Experts of a small language model: 7351 steps.
Below are experts of layer 6 (counted from 0) of a mixture-of-experts language model. Rows are named router (the router's row for the expert), gate (a neuron's input weights, with its number), up (a neuron's input weights, with its number) and show model dimensions 0-255. Each number is 500 + 25 x the weight over its row's rms, rounded and kept within 0 to 999. Numbers have three digits each.
After each expert's rows: a language model's description of what the expert responds to. This comes from a sample of Wikipedia text that the model never trained on.

# expert 4
router:481517530532502491482498466502499472530483518476472488551545511481499538530487471470528489512523482570503511545501517508508488477508528509488495492519483512484552522464523494533540530484475544508515526495516520451544494492521508465463496522499551563451497507499498506512531498503504507478490501501484497532522487511469508464497516529523513459452511480461491490463491469485536484479479468466509502510496487490514511493472486495529492505520516523474531496482532509511473482486512479528500511496463558489483484553461532552480472518537513477518529504463463499547472472468515460463502494473501501489536499473532518486459492496520569502517476513467446489532497482552497474479481507489459484490494480518540549467501526488475499516485504490493467507450466481473502474511510480
gate0:499497463471543516507494493551542470482492556501489528481522495508496511522487487475562490461527464493482490461508496483487512492455475425474531500525512491502528478543486532486533475507538501513528482506535489492451501474506500534474498492477516525511476522538476544486487494492496499505520474510486434504488538509468476488524460477484526516484512470549481509480501520482437479535507465506482485478490507507495493483523506510485479549488516477484511522491516457530516508515533523517545474532483480485482546488488540525504503514485500457496494488494476504534469450472524486515538499523516505496485509493429519495549552507540505499494499488508488458511547502483492512465516508495524480508498528525498499501518490552452492478457550510473454504562525503502496522497497526
up0:511485487504502523495497547497513490489495524513531501503540503538504517489543503475484474509520451501496497495481465476511470493486522480478500499479481505485544519548477513501553497524513553495506496530517451497499538478479527543504504495495514514516476513503496575520504452484520445509497462539511487515458513533471453521497474464490513549472577487498482529498470488480460477463485492471500494472512563510511482473522474499519487522447499489535505545508493479517536507515525525487482460506481481507491540461480532491543492520494446498517510461478479516497456447469469476507517527496535521487474499444431489503511508504503509480490520474482473463507516515518519510484482539505519478499539518490505494521506528534488491504470572521492476518508532480519509501504503521
What it handles: Saint and name titles

# expert 38
router:485480463458536484497532534480517485467488456502516524510487492506513478557524519534512471469507532485462444496496469498507479480518503539491486497477519480496498500472515514501538527525477485526475523480496533510492474523511458470516484502497498551501520492453493516481505488529481498558499480545503512489536477484482467565542503465476490534481523528494519507530509510476499527525533528521488492526501494447551482456499475448488520497526498465543537476525487505511501516497561482503468493550539477480488505510519476488483507512508534524464466529521523537487515488502462479499517480530505519494490479494492509528522479468513511481464499515531523480445515487488465438479530484461483526499491488565459485508521538477498532503484504461518515480520477442463492498499517517
gate0:480499515530481487489515520504531473472488509518459496480466497483466523534519501479557499471481538474499516535507506488513529520474501517530521513508528569533477519485479525497503522507511503495496450514507500524559451482518489491463463502497529514473472479562503516479520468515483484510499534475506492461523467518547528525556480524487471476546508461528487486496550485450501537532517516459509487492503489503508460515500527491502459520517508456500501470524511516481516539483468503487511487525489471481503487508486497469544498531484524484479483514497540480486553480487484460448471509512503506451515513516491505491445488471497465480530478490452492493489454540497536521495490520507540510487487497494527455481486573492491457434512498490512489525529488500486526480512494529
up0:538479504494527521515537476519465484503510491485549532502512559492511495512500503488493470487503480500505487500459503491494489484513531487537467454463467477500477481503517485536492467508521492515497513488481494536493504517482513487481522514452487523517516497478473508542478490464554517495527541500482504491533566496476478470466515486485494551490502496489492512464467481523499468500489512507466523515502486514503563502511519500546521499497508538495546578498521525496511469491546502528484511490541506517485537513459508491453511500490465499471510538499492483491481507491478547468495528524501506520484451511484462522557506534508549492496533486536463516539513464449452484484511467516476480508505504497525534493500488510518565529482513491506526501437486471482465462486538440
What it handles: Song titles and lyrics words

# expert 23
router:483473510481466532484477517491548437483487493541507506485471482539477507495491464520493500474498502525482529505510524473493461458506549470531456459475554511514470474521503494483486512505498478482487504511531529479504504536516480575473469512510462462513475504483501510516521525493547529488511469509511510482495467519517475506450535501528450471517498510496455531535507541532503467514496476505542506534525500477514515442525512475468539562522529502506479472476524546501513517514490497498502469478531497487496450535526510494480465547536474491464508527532525493501502501492496513475523521519453532527477491454487500486512473519525490503489548557506473456512518525503536499443486491514481494485477487486517527485484504484542520488523492515474518456499487514467516508506527511
gate0:511480483493528514525500549490490476461523475508481517532499487499523511523539530525467503505485496471521547496527522521552484490494476488486484489479518497476508514488499513427491496469508530472486463538485510470533498502500518489479477505488488497492465446501459508483543480517485466510484473477502490476474470509558525492540553502491479533468494527472494515501509521546500512512502471502544467489529485485457483501469556466494474517488483518518508506493475491485518498503535541493511453483456538479509533439497448518469489486515509508511518484515504554524515538513511560494491505507512526508501455519515476481531531566534442523530524504519503472546483506487514509477500487468492460545465501509523478459496456530466481501502531477531506505500494509533491544503463490
up0:509517521549457469457514461549532514528437525483506511454508500510528500487458514487517489507530490534472460494490511463447529490511520543482485521496510468516495497501524482547527538514505496514506531507494492512472483503461483496504528504499486515478528530518505546521496511489524499514504501519514504496523525492445493550471458526502513478516525497548525472499483480460512485478507525490440508506493503513490542526514471530488477489498487470481478502493519519511489485507467485538482529491548470477488456541518527488505508493472501490513460516507495478483480477495506463535528529526475468500485494480479489519462465452439528467485473507488480521456478486466485500532504512507496572438515470492494524532503577474539523494502482539470525518495508509502511453504508527
What it handles: Digits and year endings

# expert 17
router:462539501439514509514500531520458506513481476472565501489496454526513501480490527455424480519491496466486481504501476491487513508477461499506530465490470483490512497521519487534484511531455529494512463520528540498527478498508496526462551510496484465534476495484516491502477535493507473480531501510500493501530460519502482473475502519532506563498524535532477513531495520514469546481490470485533484494447496520527517527484484509467520465490481477536535540475486539467484519518457476470522514483489511495495498505540500447505531499518468514499469503553524491477463510490493534471495508480474492482520555526492458500527500494501509497475554494460480528502523446558488539499480492510474470494503491484538494477509500520517494532498546485504558507502477506526510514510507466
gate0:516489536523506523536524491496504519511458528481515483535494510529534520479437536504532477509473516539495521543549503476470533527470462529457451501474503498509505512500500514525489508470537469494492500508511475504508474487515518527494511543466494465506473519445480525506503444458501517499519497483487458462505470470526559526521472473530545517486504520530523512526488498521542532492513493469520483500476506515511497486503524503447550503542478480505489493524510461496509468529501497466462481532472518534534529503506484512485534511482487500490494554515502478477508466513477510507496487541526485515449518479453483435491455512471518502438506483474476540509490480510431499495506475512529515519491489514493496504523481463525483502535504495488525502528525546498478479525468468
up0:473493488468514500462487515517505471522504508516478503463495496479527468527563488476488556513499454490471526501461481513552485522535504464524535511522465524487512518474510531481555488527484529512504502490507526494512534477500484478486505475513491537472488518565486469483487522523516516511503483497533503504481542493519468454460500540445481490546500518470465495498518442538434508501495506518471481536507506506496511514499467474528503500493501527503516499460475491517496539499510524512519501468513498465456470506485483502528495494455499518518520479501457543513494550474494509486519534510471506506535486510525443569516533476503500490494463514531548453495497463463550519504482495503494484480503507482470494489449494493479533521490449485548496509492519478472532503475521525
What it handles: Foreign name vowels

# expert 33
router:526486521488516524488523486510473508484513548524557443507512494503496473496482518475488512496534482473532520527491485462507463444467493489458501521523438470538493532547485500580493477517517517567482480482481518484498514512506538500495484487496442511521477478460492481501489502478460484455502525516458503477517478464511481519540493527510482535487535511516549491504493501512527481505508488499463524467505537500539459478490499533504565492476487465537502509486506535505478518481453464487480496504556509501470516477475513474456527534491492497537509509501489484496465540462542499480498531493517479487484496503514495496451494526541514486517499508506439482450525492496460518520498495499506514477483496529514531482478481511484500499474490514448500499460472552491508491487535499
gate0:479478484497468484479475483496503542467520521502498545492479483525480494451504494507522528475460517480482516475484548481524488442477503490467525471494517505476509482516542539480488505536476481505447487466483562441505523501474523501473509493445482449554515508514514499554480523510509529485496516501530490480503501484486507540517492515538564499525509514503533501502534535493465492468467477506501488483517518469520469528449503519501499528514488500509488555520455498512488520509498472456447481480510509509509500493535532529490502528466560518535483532511465559502468485489496457488507472496504455492565503510512486517523504462497508519499496489453545524481469494503508502525490502538495496496485470533507485517522493519507508494492514520509527549438534503473517511499499537
up0:495497495495507500464536483520500469529517538501483519469504487506526519492522506463486462467521488497480528487476529490553471486485458494500503511476522504481468481496494522458508523519455476502492424515451502507499485525525476482544536529507516496496481523551467519507461491497531524436504491505508470479541481486493549509475500473476515534515479492496487521502510547467484529464470547494464557496537447486542486539472471525483491488570461507494468536507486473519526538490508476488539458522508514542479534522460512494527517502514512516438476498505529509529501453487534534485488477547520501449504515482485504466497497502505499518482496449488505470497531492515514497511511506462500484528536506526481474494518516502519496477496471491458499541511499526476520530537503491
What it handles: Headings and election table cells

# expert 49
router:485522506476538483528512505529501501517468465516540470487523492528486431475497514458503506470523467519542497493525512513467486477513444501484520501489478490496544519513526499512487511489508456512473554541542549513472492466480513446475479519531513494486500538550497479507515508492521472462516488472519498492518512544531527499527542549461499519508498487513481458495502494516527493495515472504492484548480506522541481475520490466496509500452484531528505462470493489493479557536521535495498484515535485467489526518489484515498471494492547510510487507532529472486507487503527500456515521476452508481525493505466505493458537486537472484491489475491486486423500435499519478544457515517484530538534485528501491529511449505460532484498503491507521498463491519508512510471478533
gate0:564491453513474495499486519476471483501506479467548494537506466494544474510458530504516495493492492502490513531485500461449471492497463466507474508489481491459520508516574523511498513503481493513505547517477481504504489452510532543430499470518464475474537464493501448513488446533535532458492510463522498502518503477503492548482522474506516544494509529465481539508532483524488545465479532507478473540468473503475471499533509500487481485497456527527481502453505500525504474485493514522499513551502495491518516500497506507488521527550529504557513515547472509532513476482517492470488518506486484538531514502524519500523521457536496518499469471490511487445465505501516481508459490523491501479521527480497467502501493502523496522530515493517476520486526495452546477473470482
up0:547542478433512488496496509490532516483517485500516527493471490490463432502495501497553484505513482484524492512488501538531478512499492511508508493486488475471478525494509490505497479485548508494570519551467472498487506473474531504474502485552524498502511491490471519526510487494443520452497490482533475487465503477470545523480456481519497451501522488554490550467483561530508502503491539548542493526455481478450511516525509506482529497512492502533470503510508539509516528494534434512538484521494528488508550505481498530506511495465505540485476521508459508495503494495472463500482463465513486491546506519506505495489524485517480507489480484484486535497488521474498448548500496473460533483541507508507492488495438450496508525545466492506490541482498494496511518483514506
What it handles: Capital A, coordinates symbols

# expert 52
router:457526520538485505481464507485518441462494502495486537499526466511518475509538527478515494455527487482509496466534469491516515542490451503545507501471508498521532525499526527466545503469513456464502470537505486470523517494521503471512467541504498502543485491547510517475533507495493483495471477466485489505502497489482447528513521493523504509514546509503506496468507524489475470515507525513511486455476519476523518474506462525472457514507469509544520513483477470515528548494491516480470484531509494484517438490489508478526504529513488528513488475487494542529479490534500489518521490514479498524519487454531477518460456471467514481523515524537543478505517499510481488513529512443502495549525519550478448514508499460528466495484499476513471485503480557486543516544519555
gate0:506493501488506467467440474495536469538482522474518517484481493523507524479509540514501504508505453478599488527544532474511490552496510504539479506500443526513452517484500525508452460494526515511508489544494497458464528503488503464482523500482489489509496507478549467538465523510491512458497477538510451496475508517478491532483515483490495477503514477482511458490517494516493532475501490472490495464510487503526481537515461533488519525503538502546471506488479528483499479526506470496506531562470518500550514469446525515473495494491551505508492528514472519492490501490494497485473530493479538514509503496517550529513445501474502462510495523475554482495492501528485499493533451488519490495474520520525518500498478457477505538499495495564470534490541479507490494521471489
up0:459542498546481500514489485493489486521446511486477480535483483548501458478504547467496522562484500476499510513486533479487529495537534508472514496495496505526503492511507461501484510471517509485505516488480485476507482531521516495501482462483508488478456500502476503490518476514469453518467474511501500488506534474500548521517483482427485495505520525478549495512469542492529543466497502527481495448475504527479489488500536533488464491488515497483498470505509526475520486527497511513459529493436409543510494501542516558510505508503486494464526471486496538502484524518543521489495485513502511486506546497473483465535549497473486502475496495544523500524516483476504479523515534468503515527444481527492422487508456542515508468529496506486470507507496483513495466504499455
What it handles: Route and location verbs

# expert 0
router:533477512480501509524519563478505486500440507468508520533478511486473550460498477505471479481490516471505449495513432526501491516487511493512500448495549496483520460516490513450494511503519475471472492479515512553521508507496498483502476509523509477497482506451459505517491487522528491512562489488516522528468487477519498548518484526502496509445486499461500459504488514514479536465553519444509516535546496482506548454508491508509459489518503561539477505501490476483503498480463486492489469460506523514514520500484441486531484499546486471531526499533511510526484500503463514520513547508483520522493499515500488503510515535508501469512477503545495499487573485465509477499525515493504484502503511507467459535544497528510498532470496501504550471466477510532464510508473527
gate1:445492518496506533440462536511512518506492522511498491481517509516537456489450497517488536451483530497472505473503519472518461502519538507488532499487527521497478434535489489491503557488489536512492519513458502479481501524464520503481463593511497521476496508502507467515464473532502503488495479530462489529497525475503490514503500537499497510477506479508508538459513459497471466468487542504479493486514462540529527529471498499522487463458497501528510518502487483489480535443540499492518499512482490528529518511483495519542474501519504469514517496462505487528486474497461522515511538501526524435531492505490436485497525445547513521436479488486521502478523472529485520456524510516506490507496519518524530487499454512508504476495459498500510519501522494514548533508474498
up1:531486472453530507478515506502543538503491497524507500557505549469499496485523525505472506496539469495519551515522521506481549503460507467516498502486505515497480567468507463440486514521535497487513518486514454457508509467510511538452513464514510509501463548466492531499440512482470503502498513488504541469518467527510523491488529479487480488481508497481527455479458484489501529514494469501534484465467503513508487464478516517506483539520514477494513475528513486517483464557480503473526488520571530537474508481511525459469523508507500473488501460532494523518525480527492507495511490507463532517494493488500519513504504515520465525527532524482471498506516472461518512514517501513534539518468471499520489514497462482459517519490512495437489490508451497467464450473458532
What it handles: Event and relation nouns

# expert 62
router:549469471507457474533550499444486487509502461471468489483499499508489537465521510489493492490491504542489478446497511506489478489492535485535486467508495559484506497469454488465476537488483479509463537502514503544523513514485508487542488476521466487460488483455517506534491433495523520535501509528500480535474495467521511538513517500509499484506499544506517499536463517467480477488497530545517528469508494500513522466545531501540512507497454541506487536498512454493538457499483465494528475450462481494511541467475503541568495484476530500517469525499539472487507566512512525480524499541480483488487492487481502515492465521527498519457528491524509490509490489496503511477506501469495492471459521553476526513540505483475524474491518502513509528470498511518501488525538497
gate0:479483526487482521486498494526501474516507505459493492477567484511484470504505405501560509483519514532512502562486511496477488538535511501513443485521496540528472496484496476482522461510480485530518486481476510497477533535512463530491470468505516524455509491516451527503478491485489526477520505511463532471494548499538491517481473510504489500508493532512540496466502482451510517519473515558504536505526479506478478490538474512490519479485534475495499552495510493526499482511449471452507469506514525494442540509520463552453518509531459493475507516515488475445510497502469495482496495560502451521497504511535518492476473490522558509489497501496500537512472499527520545522504479515506493480497531527467468516488512536523515516524470531491490481474489472502513512509508515
up0:532513518508502530502512503480497521490488447454502531496487506471462511549462480446480506497494530533500538475520486524465547507520511509516501472468445507514529544519486490511546496470519532472510494505513469468523508454543513542507531545514485518573480502521459520506552472503528484499466543492463488485483530484486455467510488485517497526549488561518482502507523480513507533473478535485484555461505489504481493496517509501527501541505508491524504476479498502478487527506511493473525512492499484603535488529513512528529542515498503479493486515491457456524479515510503512551472488452519517497474482499502500453493516487491500527511494507478490488506494514502479522456535491482473502489484490482529490470505508471488469477515468498454509510502491490502469454453504519
What it handles: Quantity and role nouns

# expert 9
router:517518490515529534476528519499463484517530488507496495464484529489520525502506530468501550504519523508521508515491494515537503504514486508545479508512466464474475473526506494519506492490477468479457489540523527522531435522540489471450507481457512451455476535541512487531467502463489547507497499498499474517503546473506519505523477527502505510513500492471492483498523523517473488543479538461517530475499499470526462496487496494532516461529479492511481474490542503479504421497517475455493492531530521490467540508495528492514529542486469490459526515505498489498473494558526460498497480525534501484548524521524519487536463528497523506470581518472508529479471525473492519518515480506460488480503477521500498507474480484521513514497526465499481518474451481461491458526475525
gate1:492491522491489496529508500504507525476515516509501521486481506490499498544463454492465521487481475505521484498477507494475529505523490482506476469505446491523534495518540528487458492503512515514492488517522516487494507515520546503525460487481468467469483470511505471571491470501574514519498511473461530474485489487475483480519493495554484536492484526559492484508503549498499519520456483446518491503477492513486495463522482513541543501545476486511530492501459504448501512495476481462496545466513495503449501510489553502482548498520513526518529445483499448481496463509482498541550528479519497506489526490456513510502549518514539541508452515472471573498504502479508493481501524531521484508488463522510508466471492511480537490470494526522472520452509495470466530493492520
up1:504549527499503504567511483507496531460468524487503527516489549498520507486489480506510503505506475479499464498471513499497498482504509443494548467498506494502522536534523512500481490421508525483481484537491488497498495513494517477496472515508472529496503469494531471534521473548568516507518478542496530499485487519493523535482488478563454509501502516517468515473434544497541501526509461456494497512515483525498489525514482489518511459477489484497494520464443520461500496470517489467517492489494487493436547520511534500491502515521539503472492488495504460494478459494505525506544528494463513552482523521456511530486538506484498493511476508440511518484459500460483545522507508506489479490466488481521498507498487544502518530480481501505476462502468455494497573488491528
What it handles: Articles and prepositions before places

# expert 63
router:491492531496469484524557482516467468503520503483511511505535538501502463529512499486474498491525504441484524509516505516549453475521516461508518486477477499523487509517482499526499455496500537475516523476462543490495513504474517483514482497476455527482511501540500488505481553477481521479510521519519538499539503497485518425489543502483478469491544557504489504488481541556508456520486502527501521484482510521499505557479495515523516483499448501524497510485500547518509515470492537510511492476476486513504460443477488453532524508507524573487498482537506520471472527472553524523547502490498526513497519492458507514490525507493460513501488478508476498460493509546516477527481536509485504544533495529475512436505487484486485513488495470494456471507459490552490526494509490
gate1:505514500513490458498521433486495494512515527520489483507515511510508528507508495467462481505517485516502528511526513480459509518466506453469502503468523506518482540508470468526483476535470561471487469485488476513519490476518555494502524527501518545504512461474433468554542483516492497521512529516475538509500463455464489489482543534538460480521479505488503512465502507472546519548463508462516534505519486508444480562500493479511478537493534514501525502542490509488522531492520492490503452497453522522468489497540547484494487500479516524465519510507468493511519519478537515481514504504540479467486465462534473477463500493524519507468490503461502487508468501503505513483456476506512526488540466517469510485531482476504505493531511501477557503498528527530454475498494465
up1:501475467474500527504496446475441503534486456501488474462524473460504533485492494478487504474472532504516456518522504489528492497471500534513456483489517498545495515517464473522531510507511525524519520525496498497506475511549513458491488510508489472482478505502481478509494503469520462477525454499504462487477526501456497516525489489456494453524481520497498521478494493509518498499501478473500538509470473498540507562493531530494522519450475479506510485532512495502513513431498564519472465487505466571569544502464493538528546518504474503514535521521518492474490479500505491486516500536535477528494546503552454514502508479506486500522514511533514455477517475508534470526546498467520501498511534458500500471507486481503487504494524524500524505445532492514457496482486460
What it handles: Hyphens and codes in names

# expert 31
router:504520530489468505476473509529494503511529492485512543492503471512523474505517486517474545515520479484526491496494455496492521530553506505469523451510505504506485508465478489498498524473530531498489524460442485484526519535513486422546489512495456489523444495536458515526533503509484546475527462480495515547541545532474550466484525473514498565512522508508544485469562492493515487505503494532494519475491522479513554546515494494504500494516474481511453470540467504472509544517529465522481516487462489501489459455506450486482528511509496503464468483521484509472479539503527513497504481488487494526559475509521526497494526480468490485486485506503481488510463471503484516537514546500477494473494513472515473478460476486488497498494508492479465494509510507530523474556498505
gate0:560477495508497451478487477455526529505499519469483481476473501496509494496493482510516511511511533532511493529492485511497531506500513525523532579572472470471513477534508475497529519479495506558499468459487503524529511474479495503533477470489478482454486498488439534494486481508469481515496509500484508536515499506528471494481533526437463490500490515562517490524511492511508517494517516514502505543500526500498484464495472500493498504495490527515467525498520448551485533449448492506527489479470457504507468504492523537510503467441533481505489517504451508496506533491479481448520486492499446522536531496491530484471520506528502543488475556501498519487488534507501495467470483566510507458503490554483495486492516477464490499510463511533474514486476495471525516515515495
up0:493498492454499547497493464522451496524493511502544485509515517529476477483516542518456507498471499490461490470491496489470496481478476510451474443506493476459514483482539499509484514517497515470502545550482517454483461529518500556481500490509530531534537512496544486545518528509495524485487497487527463487502494470480490472508475502518525516483510472465512499508480512498529448501507502477508515499452489534457520521517544494464489498509539453528513486501519529453534450509541505520484516521526533497508511511490527497491481530562522520505501509489524499529513500509427508551453443502515492485453488512499482512538495505477484475499513487483536493520509494456534495524487526453466459524468498449505514541456474508495535545490507509488493497508524494521503494475489468
What it handles: Opening brackets and quotes

# expert 18
router:549508514549427505461489491501513500496504465485496518547487519472524467495496499507517489467524491474481477518496506505512503488488542521521478530454492518543526504529510488474457513470513504488484452527542523527511506515450513481523515476521518489537503486474477475514506479462483503498449477523486508486460485509509497436514455437551506513493515500482548461512511498481491533475506488530492555534483472519475475503486490527467502480502495515509475476465502481511476514504503487498458508509466467547498517496515487496520492499470464532509518548518480463510528502511505472446533494500510516472489533517476479471508491443441510477474514504466549549521508492517478499487478480511477463465506529476515509460516536499512503477523553558502471511477506492544518526488488523
gate0:499521530518499521551504501454465455534508510483563479496471500493463538545526499513545496569498498479534502500479519516508550478513524542505493504498480555491503491539493494535575475491471505491466513465510514458503515495510508503490533520475487515492501528453495517500457514518432486503476487498500529478525507532522496462481517479456517532464483544452485488507505467480502498524486513494533537475513524498509457514506499511507516471526517508530519467482475529515533499490456490528483476478499513480532475479481479517466494490522493546492481468477506509469461512473520501474471509482468507513543509500502518493477475496498502469489479495462493490482508533456480432529505488552513498496478511485485457491500555542471501490513504521528509473487501531563509528480517477
up0:548493485529472525493507472514483508543514493475558457489495497508474518517499478526542506516533498515539506508528519506476517495551522540476510508511422529500484520535495538523518477521484496507483493491506480511535520487514533500482507528520524498445483508445491529504467559532465494534446507459508481490520500520508537470507521495464455458470475494471480494506493516507483483467535496461506542498524507513498439505459533502533506471504486492531491485495517501503546494482492528516488461504558494479483500493540515490495525525466481520501502465508512480549478470468509461492494526470438528542506472507515509506460495484465502456504504514502472493548493532450479475499487532493501473502487469497468494492517536533520464534492515496501539465498514490541510484466479516
What it handles: Clause subjects and auxiliaries

# expert 40
router:511526479490508512474490497537516543457504523544506488482466500537493450472531504515525534504505526462500465493471542527520486492487482512497499526502510498430463487539487448491495503517542493465527489487477497466503498499524506482522505511497530492504474504516530520491515494450448526507532519541548518541430497515535487503478500481472515506537454479516482503488501492460489502515477472537484473529506543455537489502518520484556495457509532472498469492526541472532529531513533504510463498544556482481502523509481508491472514496554511504465545500466522493456543496506546521538504482476482519502507474533485510497529486508476459495467499467485477496454477548488488495504489483467491560512467462485475514500488472502509496482489527506499501491515480520503479502502474533
gate1:466492494524532512479530490481510493495505499494558484501494462472506491541490557532506502486477479501488495531521494516456477450480484502493488478498523482506514520505487477462504483472546514447488508520491488496471489490566487476473510528485456483477528492514492512500522540536504547504530501512519471510518518514506487526494449471497504529481469506540526509470542465493502487486498465513519518548527503516494523528512531513462552477501521516477520485467488504454508540544502514483484469516481501558544464482475507534529438518474485507453524541501459470516514487504490504491492497503497520494516489537477526520505489484441462530509476454537498485489499506485469553507495479483518522450502549494523510491476455511490476512516471494528510523522535460460494509481432512
up1:499472507481511535489481507489489486536499478493477497525498495492489497527489490471556502483480457489477522494508505485509526486488499498499509567515483448471513544513531479514483546516471504487513480511522442553550493503520498486524500489493475455543537505475496475520455462519534493494541487472479510499499509469526512467504506506468518511486474509491487511516462527492487506543499525496526448529522497525489460497461449498548485523543499521498491484512466547463530426480448519504455549518521539496492541534479551497513492519547445516525505453527517536496473500493504497473509489467524468490486472467524491531518474502519483497496477510495501491513496534527522487543508488504554524508482470523497489506520497460480487497513465456481492493446480506481495526538488515
What it handles: In and music terms

# expert 51
router:531500526540468523517489484531508536513520484528492487458515487480492494504488465484469488499539466501505506523485533498516461486499447471512496503528532529507496531515511488503524523555513496508468509559460429480525440515491482465530509495475492512526526446467511512517470509516487489488444479465468494466544495508461518549490471502479471487517491468514499544520559529460511538498523459509447506488468478528470511532474505514487523468524488468528549496493526558484485483495498479474472485516535478524484550504492484509503532512488500497513491506489497486519459520514516483475512477513530519531510471513519509498534453556493476505515491497527486474482486486520521550497476522509524468489472530465520514499455501489488524487485485520483486500522504555488490489533541466
gate0:498492491507521488505475552532523504483503509535495530493478509505535518500460520485491494548495511515466507500471492519501545526520517470491509553456463513533526500465475445465524487493535520517511486446518486476486481483535559491464505521480487519480539470516504479482509446462534479488470476461453501501504516537500425469483495496479472516470518499532531494497521434496461495504488514521507502507485516493544523506509452515483478470480490501539505536528509534499501515505556529490497455515497515487477476499512543513451498506496505482553496512476513484474531506466508515493501504550489523504455492490535496486503464514534489462497517470522507515509486466479478493464474544515557494520489492536464524524516515467488503511526459511436511522502471507524483489492502541
up0:526498492485472537498426557451492489470492555472487544471466526513478492444468495515491495512497469550512533471494495513487513504497497472486525512494499490555473458470490467458513511498508488487491481466481486480491448520466507507486484513514479532485528487487498540512509517468495461469463518452490456527499500507521488463449508525516478506478514514514567488500499467484482474526479515488512477503462538541532508517527529518518512503514495464500471519526524519465489517494536548506485507532484511478528507495479507523494498497503494492543501480502541515468558486491508536504466471499473528453527546495509508461521521524499509429492508541522508490485450496473491529504482557498537503520484510512513553512464500530469497475520503520494524534489500485519517504518470507
What it handles: Line-start list and table markers

# expert 59
router:535523524493396495514500464458552502512481500516480520505490432458460539498496474498540473478464549510472512444526541476503465499510503494522492470484510506511504501488535516485486514489467526521515456509495479525471515489474504549503545524526487476508522459431488493500457462482510521499528509477513526487491511492517491473452509500498481478548500533507512508519499531502498504485522499481503493558523532530458518488551501525479496539452501495497482508518463511464487535526476505505485485521474468527497502524484503502508469509482510513505477502524521450515524470499481492469486510504507482513482490536498501519509512506526497446492517469528499461506505503445493509503499547531524480485465467499508481546518500454488461470515518538557472506504509487494543492521493493
gate0:525475486485516525495480471487496478542507515512519504484435532534546510436510487512457470558451514479485443561540502484479499532518485501538527486489484483533529494434540467544490460506497498514511501473528492516519494551487490504469494518501481490509501506495495498531499510508481502508477479484508472514443487526498521476465500481485476518552516467521488505484507486509502475488460486532521495513458486454552541514524498487499523506533505460543508495500510536479498497495535499491531509504493477492527483491525499518481506497484470540506540507517513475474545522535506502537483543510503502519491510467496498498543525547498485501485523491507486498513489516522504468510500482500511471511439485516477503497494487490467555534531511469477444523538454437508513514451497468
up0:472481551499491503498496486573537491473509507493522483493491492517558513441478487518486488540522471487482455480512486482567505521502509516550470481478461530495501521485504479499504470492504505490559512443501462446503501492496505505469503515519503508509520501514488510475512517526517503479474470493458492533481463486487520474469517524508474493505505469512498446477521496526482461485529470451515498499483516495525528522512467514509511515536441494539527549511533528454485513509486497493490459518495537532498537530512450469527504485530457524490490517485502511508541494531538479501546523483514476522506457485513483500494520458537503473505522541474499478506474483527515486488514492552478480568505542523489460525528463476470529505460495494485504486502492503522526503516549511
What it handles: Past participles and time nouns

# expert 32
router:502541503467481527539500441513452454482500496454517503449471472491473500499515536494460517487538491501525497502462488537495524534487471456471532508511490545454487536491544466526524515540489484487526543491523494529536521514539520487522520517470529481494502506516486505457493504510475495518532516504482485491492433490500508451443550517503508541467535501508529512468530553509484487473540524522497487465472494504538499496532507437523480480518521504510512479545501483522499518521490514485520500546507491511503499546501488483494547500521506530517489559519510530502528539511512525472503486456491468476502479529519548530530500522476494494520503506447499512510508522503436471490506476486500474467499526495504492514522451505511508524506508447486541502500500505497503533506500496
gate0:489476518474477471497511486508491495497503506522519549525475476498490540506520518474462548477475492458489494520484508474533492535510487513500498544554541504527551509486445493522546462489467510441508499498504507458483505498504504500513522492512497493469505491478517527475456498493537495562516524518470522488552507484549479464530488514491517481495482468483461504503456540517466474524510548520510518525470503458452499488472499466481463492482475510487502508490447462494485547514483511493549515510455442435533539469473514501519498512531511524496472524474476509511528496466490506512479511526502521534539488480497511460500529505487461461521479516488526508517473512491514499541484510489485510523528513502487483489482553509498486524530506471501479485512576502527502468460510512
up0:486527505546488494470546480480488495477464496536501461528446457487524529530482537498474559500499487462478473492486471498533502513481489529505515516538497520498556500496490508511533459500496511463500458501495482462495513466525536450518551538548457469476531518510517482499538471517473470524510482483478522497497484512522493533498469537490490489509491549512509489501482521470489500482498525496486508466484435520482502490491486516552471475525470466498532446473522493508502503472489514485491534528491469465496518491519465533505507510514569502510503542468486511543552486519500513496476452515470465538532518480491512519469509513498468489526491501494479490528496510544505429551540489529490496495507504502481441513509523499468476481479534492478476498507520533531509499499498502
What it handles: Romance-language words